python train.py --n_experts=96 --balance_loss=0.00335 --balance_bias=false --optimizer="adamw" --grad_clip=1.0 --batch_tokens=65536 --steps=5169 --dataset="wikipedia_en"
Below are experts of layer 3 (counted from 0) of a mixture-of-experts language model. Rows are named router (the router's row for the expert), gate (a neuron's input weights, with its number), up (a neuron's input weights, with its number), down (a neuron's output weights, with its number) and show model dimensions 256-287. Each number is 500 + 40 x the weight over its row's rms, rounded and kept within 0 to 999. Numbers have three digits each.
Before each expert's rows: "gets" lists some tokens that make up at least twice as much of what it gets as of all text; "raises" lists some tokens whose logits its average output raises strongly, later layers aside. This comes from a sample of Wikipedia text that the model never trained on. Tokens count by the router's weight.

# expert 7
gets: "0", "1", "3", "9", "4", "2"
raises: "ary", " secret", "our"
router:447422495436529502443552437481513497570463494491554547510496470436449455478484588504571507441529
gate0:535578518492451553524447463452505491555467438516471488521484497489476478477438486537488474485497
up0:523482458520570533488583523608431457528541523456460461450450449506532519519501505449519465545498
down0:546542522478527464543507527490485499524468531502480526491518406565480516470501401437499525447499
gate1:468496489422478523487464458461428497541496466484520515437531509447537508510471452432485495440520
up1:524509534510480453467499514575549415445569542539526499570447504522486496505506509517468506467528
down1:481518522476463449508531470471505575488531509522436616555481490459525486473562501547437508518475
gate2:505506399454523498499477516488473515515451479429518477546576498503557530450507501507455475472505
up2:519538549583496501459546467478524548535480598520449471511456530504563505492501491465480491535550
down2:538544475467454470483475520539514462549569508477475515603513472531442507545479465487443578539500
gate3:456509484511490593599499454432460498485519463507483517504447501521407464449477508488504565449551
up3:497481611425473534527499497495488566470477514466410534441522470491506542465580486632465472488491
down3:484494527469502472434517546510464494470564405546555503494516487466514509479489505467511472480484
gate4:515499417532514551505453467547470595500506522520553501505554443504480474488445477438542477514487
up4:435477449568495514463461445586439490554436526498496513480445507544422519499455433520531433515492
down4:563496523480540483383452504481494522559413501491574539482518517524520506540454413512529554564464
gate5:464447446484480515556534499465578531480539549534447527575520574501455589518517482551448432487483
up5:446427417528475478450402505475501564465533521532552520567577503576530492516559485545469508496480
down5:488531540560535531436472503541422489466477472564481450520532576527535561490474516518402523499498
gate6:446481513443523527519507508494499584490500447466470508509459486504494510541536488506531529521556
up6:524498531537499518513443529561475486572511492561495472458546552451548483501460520422521537477488
down6:411496508459556503507517456521496551480451488502523464556570487566452529515538456465508531520528
gate7:532526505594537464544484498526472460400443434535508528550486523576574538487500481502503420557518
up7:529476591493560480501475466568565491451445487530482509488523474483576503562435567467534475485583
down7:600455541447468499549459463542499512514580452455542496502458549491542416574461537445522434490524
gate8:486496569492510492517467456507465607526511474596551466491478506549536509519481539464489530578506
up8:445455554488540473513479416539493464545427464463522467474456449456562460557539514462475560584573
down8:511445471511499512466540568470470463468517479465493532464508501481494594503524430470454514556512
gate9:597524488480534541512465516543537505550519515538480475469446409535556478510484504435436471465469
up9:463479502466506442536501412525581444513520524492521472477497527564505480558507478416503530517543
down9:432478408394558404511491489421456489523482453515474513554489491564526511492494447488550524506517
gate10:462546529433491513389528502495510530553494534530483515525536484481486548481547535446526575484493
up10:503506542471567523501511476550511472524397441444435624539500463457444538468496513535535522501502
down10:483453537437529479482553568445565497530528499459454510450470477444548504547489574591539533552507
gate11:528530544476432497458506450491513497527474531484511488440474499455475493478544518525459479466543
up11:489497443486508535472448469512506538530527466510592501542505481544458512522541441541467565525522
down11:523467446475491518505513513491535508471505432481428592551443470471495531605507554496523457531504
gate12:447470538487493520472467549477472505514585545536522520530531528514496515457515497551486538503568
up12:450509526474509504552527530430558452544451520446533474510521551432451537497503517455523537443480
down12:517522550558444451507504530509503522510526447539489474464498442489591488551547511468499509509523
gate13:500432492520529546580430481522536541507451464504487494478487456511573486505513506484525509471547
up13:486519541499548482491594478535469433498522575565483525546523502547463491510545484480478468527539
down13:508422478536558558457510541521521546526509532534559527555483486459467531545493486548462554485472
gate14:480535499424437578529455517479481535534438493514459453474504489508477465448573514480500517468459
up14:580380438574553448474510549520528401505540533473516516501486469441517497576452537491461461524540
down14:448453479470509457441572507574500493475543470501464513520544449508415454464481424483540467410553
gate15:535492473483454454596453450478443531466510487528527458524480588553511489522480492467448526505505
up15:476501520444533466530434442500487427531477435550440494554488552508460502530478539538508506585472
down15:524561495435506475485437510375506489546591524465417479499478442535528435499441422402559530535460
gate16:559626527526471478447483526548543522485578483449496460463545557464456521449458555594487512438421
up16:488422512436512509525548559518492533505521540502457534465532455498542533458562503437511531540576
down16:495556522523479533467534525481534513490515420455516458516513428512445459502497497525544549465567
gate17:545537511463457471557503480475463438496560479588522448514483515484472438562521488510512518463520
up17:501509467441502469552429480560515466530527417518496455500534414537552493537488475452441465485552
down17:455514545506559521533502492480516543456471571492452522433484505522606569480495512514463546483546
gate18:463576538429496557469488470539396523512479505544440522474478494523490477497458531484458474458506
up18:494534461474553533459458565448462518492431438465444447482503499515475536457453503490501522408498
down18:489502412370514513427506513503452499546479467458506417553552525503534528561453514516501490476472
gate19:510434504515460499540444497553508534533496518433523471449470514551506467556480502564474493530563
up19:525491547480504495530488564556560511477494474496528460520491515595469486473493482503457393471511
down19:477563484412457469467489488523569530508478532399506477520537527535584547546551536480490490475532
gate20:436479516443508478476482512541461540482498512549488513459527462479414504463480504513482449453509
up20:512474456527480482510580468454573439530584477483443486511450529451487469582484540470485499531495
down20:509510427542493494505509529542490489536491427465501439537486487504460507565494486475504519542468
gate21:536536538429419466484511444485521510491488482538521523542579545506483443549536510579523504458401
up21:495336493492488500501518470508540529518550522524527473497561502619449469477490563514495489450545
down21:539497529544466499487447576530478526557501523550423478460464527485454547431443470536535496460495
gate22:580501474512496457487502453515513518485551453510472476463486439499489454441563469511468564566526
up22:512488486449525467520557481419526459527498452402465505505498450476447504437558462524481572498486
down22:559504537424516527505530523483478448433499504553492494544518472525551438486539510376549483486500
gate23:498476536458521508505439448546581458518534479461516515444492484511489505462527512549496518556545
up23:468502523498471498544590499554425483553561534535477460466447515524546449541569582497560450469546
down23:507532524442507473464541491535541462406550413394568477487527478433548474561445519507464477487536
gate24:585479491463472483467504453541543509504575446506480498442445491466514513465478511503461461487551
up24:536451495478473552461485594535529485482480494520564481482529588565535497501502541529502473475479
down24:505425482461536489502471567451470505490483500537478521525504504561460481502521505484545509495516
gate25:509523517557496485598498536508490503470475498553475452502429511486509477484518488477469490572446
up25:428492489488498535424605466515561524521496504558553595464561469433465519521517537532550493500514
down25:564454527539467503451530479488574515547534542444594499468535481493488522520460480475404462488538
gate26:519529534492466442497517467513582435495514541502502469515522511470513576466586472461584533506529
up26:512573477478515539494430484527517592485476601463478544502549502539491568433542491522537543492441
down26:523511518525484418479546536560448486536533608443544477457540435447496492461502452512447416573536
gate27:567473488429484491516471497540502521535460567543536540523518524549465481527496489485497448480531
up27:552470449429529540508475534567572462506435460458483558563495529470498549539514525443485448434486
down27:496517507551537497515472565493462445478483499478527477535570507449545540466498498536501544452444
gate28:511520486464533457497514489515457486497460578549494555551418521494415479507398512504511481431512
up28:539488468536449520469509538525498482540546519493480485511503474536474515510461531512488498486534
down28:549478550494488524495538503479488473485482441483499424465473538448507524577432496500480563506489
gate29:472488452437539526500512482453446478480467467504417477527428543496541564500494487499491550516484
up29:507463542503530468484480549520485393587474453508474441541431552484497477484503512548523517517584
down29:493515536442483554455484505580460457494441453537565501499480501493450464522559502566430503527460
gate30:534486462603526517444480569558537440479513467493439567518486466520515559508444512434543467525560
up30:501475454474520490434510469466476525476503470512492508480559524450551504512512517510507502529493
down30:438548547448537479502537534522505527572488501396553457541473459528517490547535522484506525541556
gate31:483502468526492490566461549522566429500488504514552500504493493468478532500491492469523453445455
up31:470493487509500493498509530510490467494509428481535523414454452509559482421563442533498536467550
down31:507509449486515410496518474563514514468516565469540520589440459511523558534436516549479502526468
gate32:494518468560486522495483480402488492489454529409457523538471479459516470475492469579450497510511
up32:569501454525562554425539524518459477514481469490531524441448438515484486508506482523520476542554
down32:531489482549513483539533571469530487420530609547537539533544465575520550538541513558492545466540
gate33:595540537492495512476528502427514565506486463450444456515449519488416498457550501480521497462505
up33:545503496560480443448488513508417459520516525516476455555543529510493493477468513504542470486492
down33:444550488487472496480505449448510555533503481531486485515527564500517453484487454513491532509436
gate34:552531519475462514465518476566498551553567453404441492466441534493488435497540443530435484479564
up34:551500493537458484473490411567487447468443486486474510482531500437530440500459519461496477473473
down34:538481489498555530495511550494497506485427514544408463459486536533477576474470466562486534488461
gate35:460553559447478492475517491495521492462521486476493534490529469491464520494493511479449493525454
up35:522561460559456512499480521537531485531552525500505495488468549521536440545540488532519522513484
down35:567568429483519562437476492482544465555509434450487524537464541505477586523451484480488500543526
gate36:495513463531515469499453545543511502520520527528504534542517487537539510517495464560517445521498
up36:493454617526488411502519506519540532457500518495571417519555541509496512527518476514496458439490
down36:471540486495519487533422495467474439512448506559462502528557515496516513518534536547499458452503
gate37:552505537479431524457541458499514465509489492557557438451487478462515498534435526471497499489505
up37:547530486436424547428503471473576540492490466558496532567549518468524534471468519445431493523483
down37:517489515479499453483460526480487485450516543479541467567571510483560491569477533486546473504516
gate38:488502378534508525556397467453491515493489477492526508514449425495521499413473467545391494529522
up38:511508527468458454487535512466476579440480530563460557449460521529511558438526526626494531515523
down38:502485585576503448426503483500523571500534521487504514423510521390483556507465493490585539516534
gate39:562511546497502437521497490517489550559534411429516475462510519475482489522481456462520505548485
up39:514512516533460445484451497502475519570507543501512504467460553530518445531468546510458452477540
down39:479436434410481477552517479576521523495420477431470489527482498476512610570496488513429369500454
gate40:565526520556402465475446554476548468447508493454538498496495524437523579483476550489460475496451
up40:546506446496483477486484485509456517434511543525465473525449568496445492484460499479519496498513
down40:467450490506508517532480505480527486493467532479530465565557397540522504516523414460480453504466
gate41:541450484549518491499513524506505555449475446522497537554521491513520512429505467438478512510505
up41:456616490391570483508568536557452446500545485607465442464465501451457510505460470451503449507422
down41:526531424413527445465581584557541554534505547467475571523490468565461541398475482479511518466505
gate42:561545631414458517513498483527531474529479396483490421531589475427525454455558569515471489493486
up42:499527507492511541441516539541580554522530467470485459578572493491516496466510567535446472436450
down42:459525501512502454538541486545480495563472621514539540509516527530502534439512570517549490534478
gate43:508504585530556529541444476480441549490523510510497512423524518569531501520512481505491545515510
up43:485559565462506444545489526486424510524534519470473497521508547506491494459471512506545419499497
down43:439566536512522510527504464457544474495551446515499427463501529462491441484501519508522494437480
gate44:483611510553489505528455509548572533477475504521530447551504467543552498520476522482499541506379
up44:549585538485467500434412487471538544514530488474478532514544517487473525556504489510463474470516
down44:536457532510442520549504488465516568483518482465455548484563432456538520476490454491501554562493
gate45:469490539557489516514440471517497453553501529522539484580527451531545464593566495518507580510521
up45:580513538509526585496453489472487454568452419515486564482520500445449493445544500501461505510456
down45:444470528506510504508509468508463538480421476573483520466525472503486546519452525457512561550510
gate46:467520477466493457516463517466456539432453415587459460373485500535497505501495515511454450450487
up46:486523485526509562482512502515536542483477576492496467519532500566516481533458532514515549563467
down46:542480562520461447481502440503601490501458468542494555516510456444599549483495486506422462473495
gate47:517465474537453496469508451544521519512517469485433521425513479504525532454569495557489483496565
up47:537526474509485450458507437520518501480461515484574507517515540484501440531459485437488505511444
down47:495467509582488471558528457513465596518483488436512475459412516513447535514558509529407483498536
gate48:565473450519472573394495539457489443520583463516434503512475447445419441543470552478469477435452
up48:541543520571522466501526479537553534555516539556544515500469469492481502526453547366517475553495
down48:510560539483471565432535498448468383507552489561515493557509544497496412508525526489547496502416
gate49:489435509562522502558530529583491420468503490490445526472499485580513487476540555511538602483549
up49:561569511462494541517462497468502454489459508506546484531513506553460487457483476508470468556452
down49:473530550480474411524497494523450599538541489518532522499503522469437477444479487494433517537449
gate50:479487502433501561514492512483470521490486545514517537458479474509450420508439489533431527420517
up50:534555524517490470485524504460513521526495591466480502538480531467451528477429504528423486487471
down50:525450562472531507492536481475498500450414423548465487456526514494601505426461485482487555520492
gate51:513460481451489523470495502547539443481580416510473547495489521506552557530498462438502470482540
up51:497513482494510534531478474501490506527516442483449478500620507522500528479508543533461456484525
down51:491545496570561576474510467589534498485526470592472440434540499462490496461463462540449515560532
gate52:487504602524447517504481412551542511561531481489486519528495485456528463478539450469477539566426
up52:498474458512540533363508490580480453480548531489461483475560520529447482432476515528464538501506
down52:492507460568510557466472551510486549494521519531476475501542483431553489495429547495531467498545
gate53:570552393514527515505491552450492521479524455520493540528469435470503517414538486544494459484513
up53:502497419496536502529534526471446453471493536526553499530393512446530500491478496570539499511534
down53:535502515488508503437428516475529482540498439468505470500500541463416494527445515478593513464486
gate54:540514513465498471518496447522495508513530414552520417447476461526472453520607472377504573604535
up54:531555554494461484503530521519471492485431412452415520535465556471475494526470540487496501461445
down54:441457518519469430516468550507517471445486501543514554476524498510479559418503516530392534510472
gate55:442490525483521492554523496415461511522450483489451527544496490484432546498545447640450500508430
up55:456492499542539544492515548516483446472528536443512515590459502533537509534570461524443503581557
down55:519587592531505534526489432461534492470490472464514415490551549539487488539559510515529483514471
gate56:579427590507529513533425568519469450555522510486516487419475509482530440561458520467555480577602
up56:490477544456545520490439497496477547570527498471441563472481521478467502519504500542547435510545
down56:410503497489545520498465494479483466491532515436489510476462572495566557530510447563523486502487
gate57:457487498528499558514527539544478508498514470499529484575505545480620421553551508513484512490490
up57:430487445582566531536533493441456507552460558482496517541505540521488508554449449502496461486359
down57:466523578550511533534486518485460440520474489525417520440452523569536494538528476476503441518511
gate58:472555524442494464522483422485512533530452480515495516541431505464403509480466503429544466521485
up58:514549451481476466502481528514550639522521541517511555504586468514435491453517513510482520476518
down58:584463505539421511495517430513495479471498498494562509473563534518517467508495485484465437532454
gate59:506493499446470471415595439451451475538486450487468541443516548495440511494488503560493616539523
up59:443433499447470463467484473554437409551518486543481483503463501424455485503495533485566526516492
down59:451532560468547508447436490504482457494483508467475539413502544518460435477449509495534482513476
gate60:477537552524502513529450480487458577468481490577571507543443489577514528453480482497514461457456
up60:492478472442494547499540572484489477413513389431450546457492470517542478453529489540509521483608
down60:488502541542553529499534532516591525526536477483541542504523474438437464519510473508444502469526
gate61:542502500505541545507470536521528573546433428491486538551525415476507532451515497465505457492558
up61:466547474440522447526578471501451440474525571424485570531530452490576546522535490494519488529456
down61:474515444515539491513602522435539525446517419537475525501582505472530563528483517420559518458516
gate62:544578447520460471523476482527526488526528447447488452515505486423522512562487422533496462501447
up62:515553521479481530503540546516506521446553461449494459539569431559511556444485474481508478581477
down62:485458466482475501490489472540485493593480425540470494527455479504517514492531433493511526502443
gate63:454487451554517481558504546549553482522483434476531420494523485465514496489497521410440489509522
up63:428478480522534485515413448577486530474431475572571411528446490552523478545494511438463558522458
down63:469485495548508517567515472509529459526520538495451485479476568565561518475445541563567485615453
gate64:480561494510506570484457560555465493469495457500496474449511539554514489462428513483502492486529
up64:492493509451481445484544497483446475470432526527504444477477481552543501502430400532453544516528
down64:502448431501518440514473492464520484515401542471451533558502464520510562598518513506424534474486
gate65:445533397462443583558554543535464544496546580556461553511460523543545510482462521521538521473548
up65:495447477532520526492516491471529428477508552481530511448525518542510514487565492449524494478587
down65:462467518513536483504503553495446508482432557452469520468451482512523504497445435556477577513449
gate66:476468518461562467513556524546525503534540516491530525488486418497565492464489569472486422449447
up66:454592372463523506509499518545509439502522560530499504484470502490544495457501519486484500556468
down66:554479473509514522437548464537536493499489483591496402476501497505487481468485509461465493545567
gate67:564483523577489523456528497426498457499484484533475501512497420491506479529445446456480558560519
up67:442522462487554417500459535560505518472569572512529480546458485574472522588550469543477523452501
down67:511491463567504489560520460582512540556537519490463510490427561494472541565503543514378497573452
gate68:482532553515488455508477469582515556491472595531524491486467463450557448506549528489452488496529
up68:532535540530507577458470544389458504471486404502461528495537500493525491542555522567510519451513
down68:459455541471507411486496505542533505506513454437525558557570473531429514561485516525502510524526
gate69:467441447562462512578468508527471453537543495510499463518503413487558460455500527485509563555468
up69:518540485516493509485501545545587477550524467451515534503550468517596471555576485499489463520501
down69:469518515501523472511473451537446503560481466487452483483475570590472553493581513498534446585478
gate70:521491579477532448562438494485485511456497547499402511514439555538518464547448590520533505492507
up70:477532490485510508492541446540465463438503517437533480518538567512491500597504556486548537480496
down70:510474525488544551449550558433404507504503554580491535539453531475483507509490537509475474598502
gate71:548534483409502567527528485518555472482501481497543496472448455469538538464581490531473515557469
up71:503536459506481511435520567524495533479540547485530499479515598531437537553474476512497525520470
down71:483524513519536401533444501524533483550471543507505522488535505528516551569493501540440501542440
gate72:548531486486448526447488483516402517482570477574531484521544529514488456482497515484492496494541
up72:441520522409447459608521478526503474571506529475496524461530560434460463532560438531559548519427
down72:452510537455476466555563480451481460488510457492487537516519518455536535563479498492447523429530
gate73:509537502516501488523491474457565574486473505552496487473433530480461484499487515467449432440507
up73:533488502524537475523492413427498523470447510516582475473509546522471491506541423486455549508483
down73:548519498574554484497567474507550438473444580478547494460488539496522518492458480492474473550505
gate74:463538473435481467513417457484437565458477425507412537501466459539469539503526476525447515465521
up74:511470459509438526527430490463458489450485369462486524520510558526482502546407518511469501515418
down74:498451503409509442417495456482483437531527517490466516479529437511509475521462494507540566509472
gate75:452478463477571517419519478621540470480503426520525488460503442535538555474492505504522510444550
up75:472473471495504431462514476531529481546426466463526530425483505485488457515550454541508598465576
down75:511460544463494448418570540493510497481473460461509563470488572552498514548527486510434512487483
gate76:474521543488461558542538451576455558463549505493553523533544536503500525528472558544491507465531
up76:557451574462463452510540508460487507497516476517544455553485494520534463475494530555457563559508
down76:550549515525494538533521538490412389506520489428467536483469487459511523574477514552512460567520
gate77:472522510545442564509464496459428475541456455528459472473464529516542471492518428473487496554475
up77:545492533482505524491549538490514543487521501554458458448478453535437486492483508424490525545518
down77:428574541534474447465517510512577560517487521522523539517488439568481468451492448530481476487464
gate78:551501513505543545538477485473555550558558492518473416551515493485487498520495517509520496554506
up78:496535562505546469525488506546445493478489445512549470496479572439459543468518525386507479544473
down78:522460549530500519530550465494528550565471539499457487504475454483441565522509463522506504540495
gate79:499489548473566514564468549569495570455565506566518572488464422521534513484521513493480521498511
up79:487516451510529537488540505545439468485515605533496467528515535509563562448563571514493496538527
down79:478475478484581593503508539489487460469498470492473515484442560478477571581487595501545542538540
gate80:482491527477496433545514497428468476409419472435512497487459528470410453465530500549497512511499
up80:369477520491540495427520546490569481467451438376521497539528434489471462522505496519489498474470
down80:495550407486416511453504519485395544461546488481503505548539561471518543440507431524539508552478
gate81:603446393544510536476543441529434510489472538463502534433517466465498459482503497465448494552467
up81:450448515518488517463429577522446430479474533513488505528486450514417539541471514470499357534522
down81:518571527559481547519466548507511505488533509492543362424475456518514464426480551513538476495512
gate82:513477574512408520484495547495486517438419533548477454509449578554510501443535535521486489493543
up82:437519478431516479462527478578511445528474478438506488549537429494573560554500517482506499531465
down82:450515533491475461464461486453493428534490429476437470495488492527505499564535451516533510486548
gate83:500556496479499511471511511556527483511502485422534508465418440462483480522523437467476505489546
up83:529476500455475516560508512479524460439518460496556506513515526522467474509525508485501511423484
down83:530522464526470479581517557453505532510480469456494582539525437530522561467514518460501523420520
gate84:441572517532453530551508453491506465466503493466514382496489513446487523549469509461444455502488
up84:459468554466511529547497472510488494552448509523503500481456505521461512503528515469491506480433
down84:555432536563485462484542488488508487454525576524549505495501514514463561475470494554463502509482
gate85:472492508445496543535514470489564443447514503439475504519490465446518523429583576528497517529432
up85:561420514588528474460537538503454417517477465588485541543560544479492486547468565539517456441529
down85:536479595490498444504466485508543544535503539473523515531542465485536542572554491472491461508491
gate86:582404521487495533461482550503518459477563509499435439517481496489507523522536516444488492550475
up86:514469512498471455452468468531497467501456445509546517519590516509602563425497500510479474486494
down86:460508541504489507499468541505436481493452457508535385445510513489515519473521482514498559494474
gate87:537555531444482516512497529510528562491522511506577439500547589479594475511543537491461440481462
up87:468506477448571453544468483455481491493481497463413539460472528437459467475528516491554443502477
down87:479569491537545518497526443462511506496539489402501563439438497483513485593419463437490478465570
gate88:576498519494498425504487518449559483501509628565548517503541506507505484527531556522496521474503
up88:476526474488464472532470499482495459525495524575478465611619482491442514480559527498511564552456
down88:502503511502516495493468514478445500592376476491473450496506511510453468474506415515499551500529
gate89:556527557520428535490548419510450471490605531532485454430521480576480479496598466487508565477549
up89:477527461571503433458438476524527471504518520535505513542468539461512496536398506463486497514477
down89:502475502480437555540444531502486469468460445497427518484484537597434476515489462570490445480476
gate90:459461457496487499539483494501511426484442513438505506499448521486483543520522530486485475514511
up90:527467507464470498490493572450573483501514514506435491541522485484529497547520574457537408535390
down90:448495482510495505451540469475457482509541505481529526472533600461485490490484484468528557478462
gate91:463452496469465454531518382503519564455479525490493507530455472513532476566465520459491447514514
up91:445491546526579434500556563534539472455465506546516537601560455462509548540557540476525513489522
down91:508451540536574506473503506452537466452485500522491576507516482510494500438506487547518565506490
gate92:506522485513473451416534560483480478542519462475442438465468467503474493519452518425517567472562
up92:572445436547528461431506533504555466531503442466449506502441501540500446501522521452469518514505
down92:562491555544440528462490541526553502468505484538574456529562467489506486435557500438538494590563
gate93:470480481577564527479565597590509545538499524472475487555505434571487501512451513499466467501489
up93:498467432505415532553409500430425512542493492517470466501570486511495531424528480506482500455503
down93:495549493446490519494459450519528477558468574532489415524499477465519417458496528498523472466502
gate94:540514552494458494557531479508498502463469457509528553487468538509526488464481540477482490496490
up94:480447467436507495438500502483524502481434555372536465541500513455443502464524505525493532531532
down94:525540463440500505479514474518530519471541431470485469434550527503479533461583453464483492411529
gate95:477472437512493571509459470473515475558488535616523435526431471414501513508512492439503475516434
up95:542550517579440511398393534530528530491521479547477466506507534555481510512417511515478465516527
down95:500515504436499439468516495479472477529450517559461541408550512512522553517465533493458510473511